Weights of a small mixture-of-experts language model, trained from scratch on English Wikipedia: 144 SwiGLU neurons an expert, 5991 steps.
Below are experts of layer 13 (counted from 0) of a mixture-of-experts language model. Rows are named router (the router's row for the expert), gate (a neuron's input weights, with its number), up (a neuron's input weights, with its number) and show model dimensions 0-191. Each number is 128 + 24 x the weight over its row's rms, rounded and kept within 0 to 255.
Before each expert's rows: "gets" lists some tokens that make up at least twice as much of what it gets as of all text. This comes from a sample of Wikipedia text that the model never trained on. Tokens count by the router's weight.

# expert 3
gets: ".", "\n", "\n\n", "–", " w", "=="
router [113 134 114 179 150 192 145  88 127 150 127 155 115 121 137 100 166 128 109 122 144 111 146 120 112 144 132 168 155 136 162 145 108 116  94 102 155 123 106 105 149 101 143  85 109 140 163 139 147 158 149 125 147 132 155 128 128 113 142 140 121  92 126  96 129 140 105 150 123 114  97 150 139 125 157  94 121 180 131 161 105  99 158 132 207 110 129 133  90 124  81 128 141 127  92 123 144 118 107 131  81 165 123 133 158 126 186 126  94 116 145 142 118 146 127 101  88 145 154 107 137 127 120  87 110 101  81  98 196 148 114 128 142 138 123 123  82  72  99 109 117 115 115 111 125 105 185 114 135 149 150  96 117 132 145 137 141 145 123 113 147 119 123 144 145 135 131 139 117 176  91 142 118 152 156 121 132 157 102 121 140 118 105 150 118 112 106 146 139 165 142 103]
gate1 [146 163 128  88 179 150 115 138 132 141 140 146 121 164  68 145 140 132 103 117 158 148 150 115 170 146  86 103 136 179 140 127 127 115 138 151  98 124 113 100 169 147 101  84 101 163 155  99 112 118  66  96 144 113 109  97 142 143 123 109 124 140  90  76 106 110 129 107 116 146 143 131 143 148 135 128 154 131 119 154 140 142 136 104 174 119 146 121 113 137 122 120 144 144 108 150 127 125 146  95 119 158  86 164 107 120 125 122 136 140 130 128 102 120 157 139 141 150 110 131 152  90 119 165 142 139  92 171 116 160 146 103 139 160 155 157 122 129 114 145 121 101  90  69 134 108 143 145 110 109 120 148 119 140 124 119 154 113 122 137 135 145 125 148 175  97 183 132 124 153  90 124 153 112 153 142 180 172 164 105 153 145 104 110 175 112 118 168 146 140 152  95]
up1 [ 91 126 118 115 152 124 116 130 137 156 101 176 111 116 133 145 141 138 132 139 112 144 106 177 107 162 146 101 133 167 131 121 128 122 122 137 143 166  79 144 125 140 178 147 125 119 129 112 129  95 138 107 154 114  85 144 122 130 175 108 106 110 126 130 159 150 128 104  73 134 129 117 146 140 123  99 146 152 167  78 125 112 149 151 192  64 137 128 111 134  92 117 133  77 158 126  90 107 146 137 120 143 161 147 138 162 137 127 184 117 144 144 118 126 124 138 116 125  94 122 146 126 123 155  93 188  86 158 129 161 150 108 152 138 130 130 164 153 142  94 119 147 148 160 106  98 133 155 132  85 110 133 134 121 169  79 122  83 107  96 102  88 152 124 152 106 107 132 109 127 125 100 141 151 130 114 169 146 114 104 111 120 115 155 173 131 113 126 106 109 155 138]
gate2 [107 110 105 144 167 117 119 127 112 135 156  95 127 100 118 156 111 101 132  89 153 139 126 130 139 107 136 142 109  86 128 128 139 141 120  88 114 141 138 133  91 142 146 115 137  82 157  86 158  98 132  94 147 134  97  80 104 170 107 125 144 130 130 105 146 150 138 153  93 109 140 157 121 112 136 113 152 141 165 186 132 130 137  91 134  96 159 149 136 170 110  91 129  99 150  96 139 141 111  79  66 121 161 115 166 112 161  85  94  98 125 130 115 109 113 142 111 110 134 101 130 141 112 161 154 117 129 147 109 134 115 124 112 113  81 143 122  88 134 142 161 145 145 125 148 176 161 153 147 102 153 137 127 178 136 115 123 126 153 111 121 137 128 122 124 179 114 164 166 126 126 150 115 175  88 112 144 130  95 102 112 142  93 111  99 124 149 115 189 111 135 102]
up2 [109 140 128 150 126 123 127 128 148 131  92 126 150 123 165 115 113  92 113 197 144  90 111 104 117 125 111 106 104 118 124 143 146  85 160 164 135 110 125 118 116 121 202 171 144 152 118 157 155 142 133 130 138 155 172 160 136 115 140 102 151 133 149 145 131 175 111 144 170 111 112 137 128 138 101 126 131 119 153  78 120 177 117 119 141 127 105 133 123  81  92 124 114 143 145 115 174 117 178 126  82  91 136 102  99  99 136 108 139 115 121 166 138 119 130 138 136 159 117 100 116 132 136 107 117 146 119 128 140 120 170 117 101 177 129  66 124 148 122 171 149 130 138 146 139 118 122 140 102 115 139 135 158  89 174 128 125 102 135 135 125 110  87 121 117 103  89 136 101 158 192 112 147 124 151 184 139 134 138 142 137 166 156 132 151 148 139 101 119 135 130 174]
gate3 [135 141  90 162 163 131 155 131 138 105 125  99 126 145 167 143 160 123 102 147 120 130 139 160 133 165 123 127 145 124 130 112  89 150 140 107 146 140 118 145 140 126 145 143 142 176 145 158 147 130 110 128 106 182 176 107 147  72 155 140 138 152  87 127 145 112 122 117 118 106 128  59 115 128 121 115 121 177  98 139 104 121 130 126 145 129 143 151 104 140 168 124 161 124 121 130 129 135  65 121 137 150 126 142  74 112 116 102 137 123 112 111 102 101 139 165 134 134 130 108 123 120 120  98 143  94 142 111 111 136 139  63 151 127  89 118  76 133  91 155 124 144  62 141 138 149  96 153 149 100 143 117 127 172 151  90 114 155 108 132 110 120 117  97 157 144 145  89 145 159 140 130 136 100 186 113 105 113 124 143 123 127 130 107 167 106 135  97 136 166 147 180]
up3 [121 112 108 149 103 145 107 145 120 128 102 137 132 103 134 157 128  97 105 133 123 128 140 104 142  97 119 131  96 121 111 120 134  91 117 128 207 118 110 119 148 141  83 119 160 134 158 130 117  93 124  95 145 104 176 126 128 117 181 116 107  93 114 138 158 110 165 133 122 149 109 142 128 214 150 126 112 134 113 145 144  76 109 109 134 106  74 145 139  69 133 132 142 137 136 132  96 153 120 116 116 124 152 118 121  90 123 113 180 138 154 121 164 144 181 104 151 100 111 141  94 106 147 119 136 104 142 157 157 127 118 133 161 130 107 144 180 117  99  95  81 105 129 104 135 100 139 138 137 149 136 112  65 107 109 111 125 156 121 132 164 135 161 172 128 169 131 115 130 130 112 105 107  97 127 122 121 143 167 131 174 120 143 130 157 146 139 109 107  99 138 150]
gate4 [ 97 128 134 122 117 138  90 160 167 108 130 112 167 126 141  88 122 137 141 147  87 106 129  99 143 119 121 107 126 164 154 134 128 118 143 152 152 144 109 101  86 122 156 128 108 142 143 122 121 148  96 106 179 129 151 129 118 176 110 137 123 141 101 140  64 149  99 152 146 134 121 163 127 120 160 133 129 124 174 130 163 120 101 125 122 134 133 116 100 120 126 109  77 117 109 104 127  69 126 136 118 125 108 110 114  62 134 119 130  99 119 154 137 141 154  64 132 133 140 157 111 128 132 152 154  50 121 134 113 122 177 127  83 116 128 103 139 140 138 165 117 144 135 110 140 103 140 129  84 168 168 102 169 147 145 135 159 125 140 168 184 126 153 106 128 150 115 113 145 116 135 134 152 157 115 127 150  95 100 103 109 140 118 126  81 169 113 172 123 112 123 149]
up4 [111 140  67 143 129 150 108 143 149 151 136 106 132 181 127 108 133 117 114 153 157 129 158 120 163 117 152 142 101 132 132 124  79 104 109 117 117 159 158 141 146 139 139 133 129 126  84 120 118 149 134 159 100 138  78  69 102 103 148 119 130 160 119  99 114 104 137 113 147 119 126 157  96 120 101 103 136 154  39 153 126 111 141 134 131 147 162 115 138 122 151 165 128 158 131 162 150 173 131 131 112 154  91 148 127 103  98 115 118 129 106 151 128 141 138  78 148 179 115  78 165 133 160 144 129 115 160 143  93 149 144 116 137 106 154 124 149 104 132 160 150 139 166 142 134  89 131  90 169 134 131 122 134 116  94 116  87 149 122 143 113 156 164 149 139  97 107 105  97 100 120 118 115 112 113 144 137 139 122  65 123 130 162 159 118 149 102 163 135 146 131 105]
gate5 [175 155 147 133 107 183 126 107 129 121 162 116  98 149 164  68 146 104 202 175 144 130 120 148 135 138 153 139 132 125  98 169 114 151 131 122 130 121 146 157 122 128 154 136 142 180 126 118  79 120 142 182 135 137 135 149 149 144 112 131 169 118  79 138  93 109 147 127 141  92 156 123 130 134 102 112 111 138 119 173 139 170 115 106 154 173 142  76  99 145 110 115 115 151 119 132 107 148 172 153 136 106 119 128 133 156 102 129 117 120 165 154 131  90 106 106 114 115 109 127  86 133  99 124 107 102 139 141 152 139 119  97 114  93 185 161  94 138 156 104 105  81 121 144 148 121 123 132 160 170  97 119  97 105 135 152  92 117 138 167 131 138 114 118 126 116 116 133 115 169 157 134 122 147 116 145 111 119 147 100 150 164 144 124 147 113 128 123  93 137 112 117]
up5 [128 129 167 154 158 104 134 156 114 138 105 102 120 165 100 122  88 108  89 125 156 148 147  96  97 137  88 116 135 130  96 136 117 125 142 129  75 123 112 173 126  93  87 136 154 152 104 126 150 145 140 117 111 134 138 117 108 125 134 125  76 140 124 173 120 127 144 143 123 141 141 107 123  97 172 109  73  95 142  99 101 170 144 130 144 130 159 157 170 119 142 116 116 151 134 123 127 109  87 104 152 130 164 135 119 155 154 135 115 189 124 151 123 146 174 118 176  83 153 104 176 105 115 128 123 120 113 122 102 162 138 143 173 143 124 164 180 121  85 142 116 159 104 123 137 141 150 107 105 127 116 133 119 150 138 124 116 172  97 101 102 115 188 112 115 129 142 137 134 104 137 132  98 130 148  95 143 117 162 140 148 102 142 151 106 146 138  93 124 180 147 147]
gate6 [153 121 143 158  90 114 158 128 131 134  90 134 123  91 147  92 154  80 160 126 112 160 116 111 129 129 121 150 123  94 145 121 127 139 141  98 128 157 165 147 132  92 110 131 124 171 146  91 125  78 146 126 145 112 143 134 136 102 108 126 112 145 127 139 143 134 162 170 103 140 134 115 127 137 122 132 110 106 152 112 113 143 137  87 125 118 104 189 132 131 114  78 141 111 131 144 135  84 183 115 146  80  95 171 180 158  95 127 146 159 141 136 132  92 109  71 126 122 137 146 125 118  97 141 116 125 114  90 131 126 112 102 153 130  92 105 133 100 114 119 110 122  95 178 109 116 129 118 118 120 132 102 114 137 157 191 116 134 170 131 139 141 140 126 175 145 110 131  84  90  99 158 102  90 132 118  91 107 128 148  93 112 138 144 149  97  99 154 167 115 162 153]
up6 [146 116 162 103 125 102 173 155 164 146 162 118  92 127  95 119  96  99 108 109 107 101 107 146 133 115 165  99  98 137 156 133 120  93 140 126 123 105 187 144 112  92 168  94 160 107 134 139 143 131 144 139 148 162 140 125 158  95 107 136 111  95 131 118 149 129 161 143 108 116 140  96 136 167 139 151  98  82 163 148 115 167 186 177 141 112 144 115  94 147  87 106 109 122 142 142 169 115 118 104  70 123 116 115 139 130 145 128 133 123 122 138  98 114 167 135 145  96 111 104 156 128 158 144 108 111 127 145 101 137 125 122 177 147 150 119 140 162 134 132 145 115 126 107 129 129 101 144 152 102 139 145 120 133 125 106 109 117 127 114 124  94 187 147 122  62  44 134 111 100 101 114 121 128 131 113 103 129  86 119 139 112 131 138 106 156 128 119 122 155  98 105]
gate7 [128 122 151 133 171 133 109 162 161 107 116 113 144 128 146 158 127  59 130  87 173 153 105 132 122 154 140 129 132 144  98 109  86 121 107 111  94 134 166 117 109 145 160 116 109 119 124 146 136 114 170  97 161 125 199 143 176 149  98  97 151 139 117  99 150  95 109 159  97 149 118 157 146 140 135 125 133  89 141 159 116 160 164  97 130 138 124 135 147 151 122 157 106 123 143 102 120 141 118 126  78 105 131 128 134 128 139  96 103 158 124 131 155 103 118 153  98 182 143 131 159  88 130 129 121 104 104 132 173 148 135 153 121 144 110 150 114  66 104 168 121  73  94 124 120 171 201  91 123 118 109 128 110 155 124 163 119 119 119 138 103 114 157 146 151 134 129 142 141 115 110 120 109 116 122  94 136 140 105 128 135 112 168 139 138 114 108 154 111 138 107 117]
up7 [108 120 116 133  88  97 126  97 116 160 188 126 123 157 110 118 132 130 152 159 153 100 141 126  90 123 112 109  90 140 106 142 140 116 160 108 144  67  98 172 120 131 104 136 167 117  94 132 135  72 123 141 122 134 138  96 122 117 137 124 137 121 125 152  99 132 139 161 111 112 119 179 124 121 101 144  72 139 121 166 129  59 159 150 137 134 153 132 115  91 122 135 129 116  82 116 133 116 170  89 112 140 141 129 113 129 104 144 115 120 139 148 147 171 159 121 111 102 130  88 161 129  92 137 151 102 127 132 130 150 140  94 142 151 132  96 126 159 150 112 113 135 168 129 165  99  82  85  86 152 160 134 167 164 165 143 131 135 108 163 166 147 123 145 144 127 101 135 119 130 120 109 141 124 190 145 162 136 116 108 130  82 159 127 153 121 112 145 133 147 108 115]
gate8 [125 178 144 123 115 136 112 132 119 126 143 133 117 121 107 102 122 122 113 114 130 100 101 120 128 135 166 144 112 141 131  94 143 140 142 133  84  88  77 153 144 111 106 127 142 127 113  76 138 128 108 127  68 113 162 111  77 171 170 143 166 121 186 114 131 163 116 107 133 130 128 136 155 119 150 126 120 130 109 115 119 111 106  97  77  99 128 122 131 150 140 107 149 146  73 110 116 132 157 166 118 111 128 143 144  98  85 147 132 156  81  88 106 145 183 119 108  96  89 131 124 189  97 171 114 143 137 111 130 108  99 124 160  90 127 132 156  88 145 106 153 124 116 172 101 138 103 113 162 126 132 126 120 123 151  86 113 175 144 137 123 150 158 131 152 148 142 131 143 134  98  95  98 165 167 106 142 123 120 140  90 101 129 119 109 100 139 153 150 118 122 122]
up8 [122 156 143 114  96 116 130 182  97 142 128 110 131 197 144 104 132 167 152 142 148  99  87 125 100 147 146 135 110 162 136 154 154 130 115  92 149 102 143 144 118  89 117 133 154 132 123 122 135 121 118 150 168 119 146 113 116 111 125 120 131 146 119 152  96 117 106 131 161 155 131 128 147 162  76 122 126 143 108 135 141  85 140 102 100 179 140 108 114  89 155  83 116 149 189 100 137 166 156 139 138 102 120 125  69 117  69 142 102 148 114 143 113 131 118 133 141 118 108 171 123  97 152  98 134 104 123  94 141 136 141 150 142 109 165 142 155 121 134 164  73 158 105 142 142 128 101 109 164 168 144 111 117 135 145  88  91 131 124 141 153 115 150 140 162 141 128 118 111 132 104 178  76 113 124 143 101 127 143  91 142 116 130 163 122  93 152 107 125 124  99 131]
gate9 [136 121 110 121 134 158 136  81 145 121 140 139 102 126 102 148 168 126 166  95 124 137 136 126 156 124 125 145 172 106 158 126  92 147 137 120 137 130 138 150 104 159  74 166 101 162 158  90 194 139 137 128 116 134 162 101 107 100 155 123 165 108  98 126 173 119 121 135 125 106  97 143 142 127 154 127 111 137 158  97 145  74 111 115 125 143 180 140 122 129 133 173 139 122  87 127 104 143 133 128  97 129 140 121  96 135 107 141 144 154 100 140  95 157 124 130 111 143 138 160 124 125 121 139 131 134 142 108 147  91 118  78 112 146 123 139 109 127 129 113  84 145 121 195 132  89 149 137 115 126 148 123  91 166 152 176 167 133  66 145 133 122 147 104 196 149 131 145 106 155  95 114 123  86 115 105 146 121  92 158 124 143 115 160 154 125 142 127 130 134  89 135]
up9 [114 101  84 115 132 119 139 130 111 116 150 144 160 127 121 149 103 125 128 150 119 148 124 146 171 166 128 137 100 152 120 165 118 172 109 139 125 121  89 129 112 144 119 115 122 161 188  83 144 143 135 109 136 140 137 130 126 103 146 173 126  97 128 115 134  74 150 147 108 186 145 145 119 119 116 132 127 157 160 111 139 118 124 121 104  87 143 146 115 148 103 153 127 117 125 150 121 120 106 111 172 128 161 106 120  94 163 101 138 146 122 133 105 172 102 100 145 140 131  84 158 108  88 143 118 133 106 130 129 128 130  65 152 146 108 156 160 155 155 112 172 108  88 146 113 110 150 150  89 156 122 125 139 106 121 110 125 137  59 148 128 123  80 134 109 105 101 156  81 106  74 131 112 103 147 125 163 134 154 160 143 132 140 128 131 186  94 145 136 149 129  83]
gate10 [162 108  72 139 121 102 144 113 128 114 119 170 126 118 101 131 151 107  89 168 100 128  95  97  97 125  97 147 161 124 158 106 134 122 132 109 103 115 141 169  95 115 128 136 159 131 119 133 119 132 127 185 148  74 182 144 113 118 103 144 121 114 142 169 172 158 138 148 106 112 103 124  88 130 120 140 104 153 129  95  96 117 138 154 147 124  75  96 121  91 112 139 127 106 128 151 138  95 136  90 162 123 149 125 173  98 132 143 138 121 140 117 164 143 183 134 125 132 184 159 164 136 132 160  84 136 122 119 147 116 140 131  88 140 130 105 119 117 135 173 141 118 146 130 136 164 139 142 129 160 109 109 119 139 124 114 117 202 118  84 126 142 184 132 124 145 121 123  79  96 118  92 125 145 133 132 107 101 105  98  97 127 120 150 102 116 134 151 114 139 100 128]
up10 [181 110 145 114 169 118 136 109 158 146 136 154 149 111 119 140 113 161  99 162 109 112 109 116 181 131 131 115  91 151 124 162 131  59 161 159 108 114 135 109 137 121 170 146 144 159 139 164 114 139 162 148  98 113 174 127 105 125 143 157  96 105 124 159 150 137 141 111 186 125 117 136 145 113 134 112 131 147 106 119 104 126 130 136 125 125  96 121 152 157 110  83 120 116 152 147 126 132 112 140  85 123 162 117 128 100 142 139 128 167 151 139 130 103 107 112 180 164 109 120 142 115 100 174 116 146 141 118 106 142 161  84 113 126 102 122 136 149 138 112 162 144 154 142 118 103 127  85  63 141 148 134  69 112 130 108 122 200 132  98 121 135 131  96 135  91 152 103 111 136 142 109 143  89 159 168 154 123 121  99 144 132 117 105 106 131  90 145 121 133 142 112]
gate11 [103 126 104 153 157 114 126 152 151  91 129 118 122 117 116 115 119 144 100 143 133 140 119 151 106 138  84 156 125 118 115 149 126 159 133  79 109 157 126 117  99 109 123 148 132 142 151 171 134 113 106 161 127 120 143 183 175 119 114 116  87 118 122 145 189 165 114 155  81 149  78 129 155 168 120 122 125 127 105 142 132  90 121 111 144 121 169 145  92 121 163 104 140  89 113 167 141 113 101 127 157 160 149 121 160 126 154 116 159  83 143 126  86 133 140 102 125  91 125 167 150 104 124 134 145 163 110 131 154 131 103 126 162 131 140 105 116 116  76  83 122 133  98 140 136 115 126 131 148 107 117 142 166 174 157 118 117 160 110  72 143 127 152 162 149 121 114 116 126 173 112 113 109 146  95 111 114 126 121 146 130 160 116 135 198 109 118 108 159 145 157 159]
up11 [146 150 118 163 120 132 139 128 136 135 140 119  78 129 146 144 145 142 118 147 129 117 134 103 122 112 158 112  92 124 166 132 137 134 118 131 142 105 164 117 114 150 141 170 142  99 102  97 120 132 123  79 130 143 120  79  91 145 171 132 171 109 135 118 150 105 114  90 163  91 160 123 137  82 105 164 125 163  42 159 164  83 126 147 115 130  99 103 135 153 143 101 103 131 124  98 113 149 118  99  94 158 119 137  88 126 150 152  99 104 107 124 128 121 139 137 126 142 141 152 124 147 131  84 124 118 145 150 122 138 155 163 123 109 127 100  73 149 166 154 148 118 148  89 135 162 129 151 131 128 117 143 171 101 135  97 132  95 134 146 154 152  99 114 113 107 151 122 111 135 128 135 113  89  96 195 122 151 146 128 123 147 115 128  79 132  84 103 148 150  89  97]
gate12 [159 161 110 138 147 126 132  95 146 113 164 110 144  57 125 130  90 134  76  99 131 104 102 160 132 137 125 152 148 126 126 165 150 124 125 133 144 125 119 126 112 165 106 103 123 122 116 117 121 142 149  99 110 103 154 154 152 139 142 129  94  50 125 151 127 153 131 150 130  54 126 150 174 152 174  97 103 138 134 108 147 141 110 116 132  98 108 129 124 109 112  92 142 128 137 140 155 108 151 111 149  93 140 106 162 115 146 157 151 174 176 166 140 134 137 143 153 153 143 152 140 138 136 169 147 136 143 136 129 135  69 111 100 113 140 113 141 156 138  80 157 129 143 142 141 152 165 142 108 112 117 135 111 154 101 150 169 151 113 158 150 103 131 120 160 138 121  79 118 109 128  90 138  92 151 110 132 105 133 134  85 149 138 133  96 114  90 141 120 119 177 112]
up12 [158  94  88  99 150 128 172 164 112 130  85 165  82 117 117 116 107 123 123 157  91 149 167 131 116 134 126 146 145 122 147  96 161 135 160 127 123 148 110 114 146 132  98 168 163 173 141 112 110 139 129 108 144 114 120 137 105 163 163 149 103  72 168 116 153 117 122 121 126 165 148 120 160 113 155 127 112 175 144  87  93  94 100  98 133 141 120 140 123  95 118 120 147 110 114 108 107 106 140 147 139 126 171 107 123 140 134 162 157 184 129 136 166 115 132 112 140 105 116 159 109 115 140 126 107 157 124 131 114 121 133 144 140 131  91 174 122  78 139 147  93 114 158 178 116 119 166 130  96 187 118 171 118 127 127 173 142 173  96 139 137 129 135 132 130 150 146 107 136 127 139 110 128 109 123 139 128 117  97 142 107 136 106 154  79 129 104 161  79 119  93 120]
gate13 [ 75 125 149 171 126 138 122 142 114 106  99 107 183 139 184 112 136 147  80  86 121 181 110 134 111 143 161 129 122 178 128 107 154 157 118 103 151 130 152 122 151 145 143 106 135 156 156 130 124 130 145 107  86 146 113 130 121 125 134 119 146 146 117 161 149 133 111 150 106 151 118 150 138 124 129 100 128 141 141  76 135 111 160  86  95  95  99 128 141 114 133 140 142 119 114 160 107 125 139 144 141  96 106 167 117  94 119 114 157 170 103  81 139 103 154 160  88  86 141 122 123 163 113 109  91  80  54 143 176 125 124  98 125 125 149 156 100 105 143 129 170 120 100 154 155 174 136 117 118 139 137  87 128 135 159 127  95 123 124  93 109 126 118 183 121 113 140 118 127  88 147 121  97 117 120 105 149 146 117 128 104  89 109 133 135 124 131 142 130 139 127 108]
up13 [121 135 131  89 145 145 144 109 144 152  77 145 145 117 148 130 119 125 156 125 156  75 121 123 132 113  94 131 122 106 122 107 163 180 122 159 123 142 100 137 129 121 122 140 105 136 199 111 151 122 135 164 123  96 104 159 167 131 129 142 130  83 141 105  96 165  94 112 113 113 163 149 107 152  77 145 135  96 156 125 123 115  99 123 125 116 142 142 136 133 104 102 133 129 121 134 128 105 109 130 101  96 116 120 153 162 136 133 114  74 112 106 121 134 123 168 156 154 152 147  97 147  87  82  89 157 105 123 119 148 140 121 107 149 133 147 192 114 150 116 109 159 138 151 139 166 135 146 105  91 117 134  81 119 106 106 195 157 142 127 111 142 109 165 113 136  89 134 154 137 118  98 146 114 121 129 151 169 137 119 182 156 112 113  97 137 126 130 174 161 106 149]
gate14 [161 146 114 116 141 115 114 135 122 129 135 115 111 144 128 186 151 128 127 130 132  90 129 107 133 112 104  63  92 102 133 125 119 129 131 148 135 121  95 111 123 174 143 107 162 177 131 117 124 186 134 135 130 109 122 145 167 169  72 129 142 108  82 112  98 141 133 178 134 116  91 124  91 128 114  92 149  98 145 118 104 145 135 135 137 123 154 111 104 136 167 151 130 126 107 125 119 106  97 116 109 127 120 115 127 145 135 138 112  81 104 126 113  73 138 112 137 125 102 146 121 137 134 116 135 103 122 128 121 158 136  92  61 132  99  71  86 101 148 121 112 104  86 123 133 126 152 138  87  90 162 137 112 170 124 154 147 120 139 129 142 117 129 142  93 150  88 112 111 173 121 171 165 135 126 144  78 158 144  88 148 157  97 143 136 118 161  95 116 154 105 119]
up14 [142 104 127 101 146 100 133  79 152  82 155 175 127 124 120 107 146 140 169 113 139 116 126 112 140 160 104 133 155 145 141 133 159 175 139  93  94 124 129 130 136 173 136 129 162 129 150  97 178 104 155 160 155 121 117  91  89 159  80 111 122 178 124 125 107 141 100  97 141 110 148 166 150  74 198 112 170 166 146 148 129 136 105  83 110 130 120 133 156 153 130 146 146 150 112  96 148  90 105 152 124 116 111 127 117 150  96 123 122 107 144 146 165 133 113 120  78 105 119 113 101 126 171 167 126  99 124 102 168  79 153 131 147 128 148 125 129 115 162 144 113 145 151 131 144 139 160  97 138 172 134 150 144 142  98 123 136 105 123 120 142 115 123 108 177 132 106  99 154 147 122 123 116 104 140 138 121 108 120 126 116 131 165 130  98 144 154 119 145 113 117  94]
gate15 [178 132 116 104 151 155  99 127 119 101 106 139 149  99 110  99 162 122 137 113 130 107 138  83 140 148 128 119 164 152 129 145 116 154 139 132 116 141 145 133 140 148 141 141  77 164 122  98 134 138 143 116 124 132 152  98 137  79  83 148 154 155 103 115 111 157 107 154 101 142 113 114 157 152 170 142 115 134 110 179 135 164 124 136 143 148 120 116 141 108 105 108 121 142 146 105 136 117 165 111  98 133 147  96 124 147 142 153  92 139 159  88 135 105 133 108 103 176 143 117 132  88 134 173 155 123  96 132 181 128 119 204 134 131 134 131 138 122 108 108 174 133 153 112 117 145 112 140 103 103 117 103 102  93 109 116 100 110 142  88 124  94  73 144 132  89 187 155 127 174 165 151 136 141 128 132 190 133 137 148 144 104 112 166 136 132 131 156 100 130 134 141]
up15 [157 123  81 158 146 168 110 147 116 123  89 135 111  97 144 132 150  95 126 115 147 165 158 124 134 124 112 136 100 164 132  81 134 163 130  94 121 101  93 152 159 136 157 161 137 111 160 154 116 145 163 135 135 170 163 121 122  87 137 113 130 133 152 118 168 117 149  85 114 119 142 115 160 140 146 161 120 161 119 156 119 137 115 166 147 118 117 122 123 113  89 131 163  75 141 144 156 146 152 160 114 111 126 136 138 139 124 139 147 156 143  95  81 117 145 119 114 157 148 112 114  84 113 151 156 128  65 177 117 124  96 165 153 156 151 179 165 110 119 177 160 109 111 146 130 134 143 131 145  88 116 165 149  69 134 108 109 100 170  85 131 128 101 136 128 126 123 146 132 113 139 145 135 119 160 120 167 162 141 168 143 122 130 163 114 134 126 142 127 113 140 119]
gate16 [125 127 152  84 168 159 117 125 115 122  97 101 130 159 110 142 140 102 149 116 100  92 141 155 143 104 136 119 143 150 132 139 111 113 157 174 134 119 125 137  92 138 149 166 123 145 126 132  88 168 121 159  82 157 133 133 122 149  84 145 176 142 104 118 150 154 123  91 149  91 106 120 106 125 150 114 118 119 180  74  90 162 118 123 138 163 125 127  68 110 122 118 112 108 137 148 128 121 155 138 136 151 143 115  79 142 125 111  80  82 133 114 163  98  66 119 128 129 119 137  85  87  92 106 103 108  86 150  91 109 137 111 140 130 146 112 108  98 145  96 141  76 162 135 122 116 127  95  85 103 114 121  89 125 137 144 116 144 117 157 156 104 119 112 102 160  96  98 153 172 139 150 127 139 133 144 104 119 106 122 101 131 109 135 160 146 138 126 110 130 112 142]
up16 [129 149 113 147 137 130 181 138 118 139 126 127 145 149 137 108 125  99 102 109 165 153  93 134  74 151  89 133  72 139 139 136 118 168 112 134  79 114 119 107 120  93 159  83 132 140 135 110 139 139 114 122 106 126 122 133 140 117 165 138  95 131 136 114 115 124 106 173 129 184 142 148 173 124  83 136 130 180 109 167 122 138 122 116 104 113 105 176 141 138 113 105  78 148 126 103  90 130  86 110 107 124 128 121 132 126 137  90 149 191 154 178 106 107 136 137 151 155 162 111 137  98 142 153  85 132 123 121 138 125 125 147 121 164 119 186 173 144 135 135 153 113  93 125 130 159 133 157 116 137 101 122 116 120 113 135 153  92 148 133  82  85 141 127 138 118 165 153  90  89 113 107 113  88 149 118 114 121 110 159 146  82 139 137 125 121 122 146 147 150 115 123]
gate17 [144 154  98 108 173 145 167 114  95 114 115  79 145 137 128 152 139 140 118 148 102 136 131 156 130 121 137 123 155 142 119  92 196 129 143 141 134 146 111 111 134  96  96 131 130 122 114 118 106  93 115 128 134 148 143  96 102 115 150 190 125  95 149 142 144 116 115 125 120 114 115 121 173 147 187 105  93 177  79 121 138 131 133 177  99 123 128 183  89  97 127 120 151 108 106 133 153 161 138  79 121 137 135  87  81 133 116 128 139 160 137 143 129 141 123 133 182 106 114 127 154 121 161  98 147 119  95  89 116 113 146 140  97 120 158 134 136 108  92 146  78 128 110 144 151 126 146 124  98 141  72 139 115 115  81 131 165 150 113 132 148 139 163 161 112 147 144 113 113 141 111 140  94  84 151 130 144 113 126 151 131 128  90 160 124 126 135 102 106 167 126 131]
up17 [146 137 159 133 127 104 172 109 141 114 145 108 104 139 134 127 129 133 115 155  77 125 168 102 132 127 140 100 163 123 139 105 130 128 134 122 112 119 119 101 129 155  96 110  98 122 111  95 110 120 157 153  91 103 132 125  71 146 101 171 135 133 143 116  66 119 133 116 105 140 145  97 142 111 144  65  95 129  71 104 142 124 122 100 122 118 158 100 115 125 124 166 114 147 116 151 142 145 118 103 168 153 134 144 119 140  94 115 113 119 140 124 164 166 100 137 132 113  94 141 125 130 140 133 103 164 111  81 138 155 137 127 111  85 101 115  65  94 153 176  98 114 104 156 141 139 133 131 145  97 110 141  81 142  70  87 114 123 116 127 114 140 139 136 132 186 136  86 102 104 128 147 113  61  99 115 142 131 112 139 136 121 121 147 118 144 147 120  93 137  79 124]
gate18 [128 125  97 136 121 145 147 129 123 124 164 129 171 150 126 116 109 141 126 141 148 104 163 127  99 132 118 144 124 147 151 106 142 174 153  75 165 153  74 107 119 108 122  90 120  98 184 129  86 124 135 128 119 173 138  98 143 103 131 129 118 108 147  93  82 105 139 155 104 137 127 154 116 114 101 103 127 142  94 124 167 108 102 138 111 132 156  99 135 139 151 131 127 141 109 127 134 111 102 105 143 117  90 116 132 154 126  99  73 124 164 118 150 138 177 145  87 186 119 120 175 139  97 137 115 114 130 151 160 142 139 132 121 149 145 161 104 115 125  91 122 145 115 125 103 130 141 134 140 119 176 107 110 169 137  83 127 167  61 118 124 140  88 147 120 103 136 174 126  94  68 131 144 138 127 144 146 128 107  67  98 142 138 101 135 108 102 139 123 141 113 116]
up18 [126 120 153 173 122 106 104 143 166 141  96 157 140 120 156 151 104 139 140 111 119 139 114 115 151 128  95 167 152 113 155 122  98 122 134 151 139 152 152 172 143 145 182 145 115 125 110 107 132 174 165 146  98 130 163 167 112 119 133 166 113 166 160 122 140 172 178 109 102 142 192 131 142 132 124 154 115 121 148 163 147 114 139 104 139 139 129 155  93 124 171 122 123 117 163 134 137 159 128 148 129 136 131 116 101 124 134 169  89 127 154 116 121 133 100 149 132 109 159 132 127 139 131 108 116 159 141 131 111 125 126 144 145 127 118 108 148 165 135 164 142  95 150  75 105 147 140 143 100  86 122 106 119 144 116 178 106 109 169  90 118 103  99 136  97 180 109 118 145 134 125 139 147 135 128 145 134 146 151 142 138 133 143 129 167 170 160 146 176 145 188 192]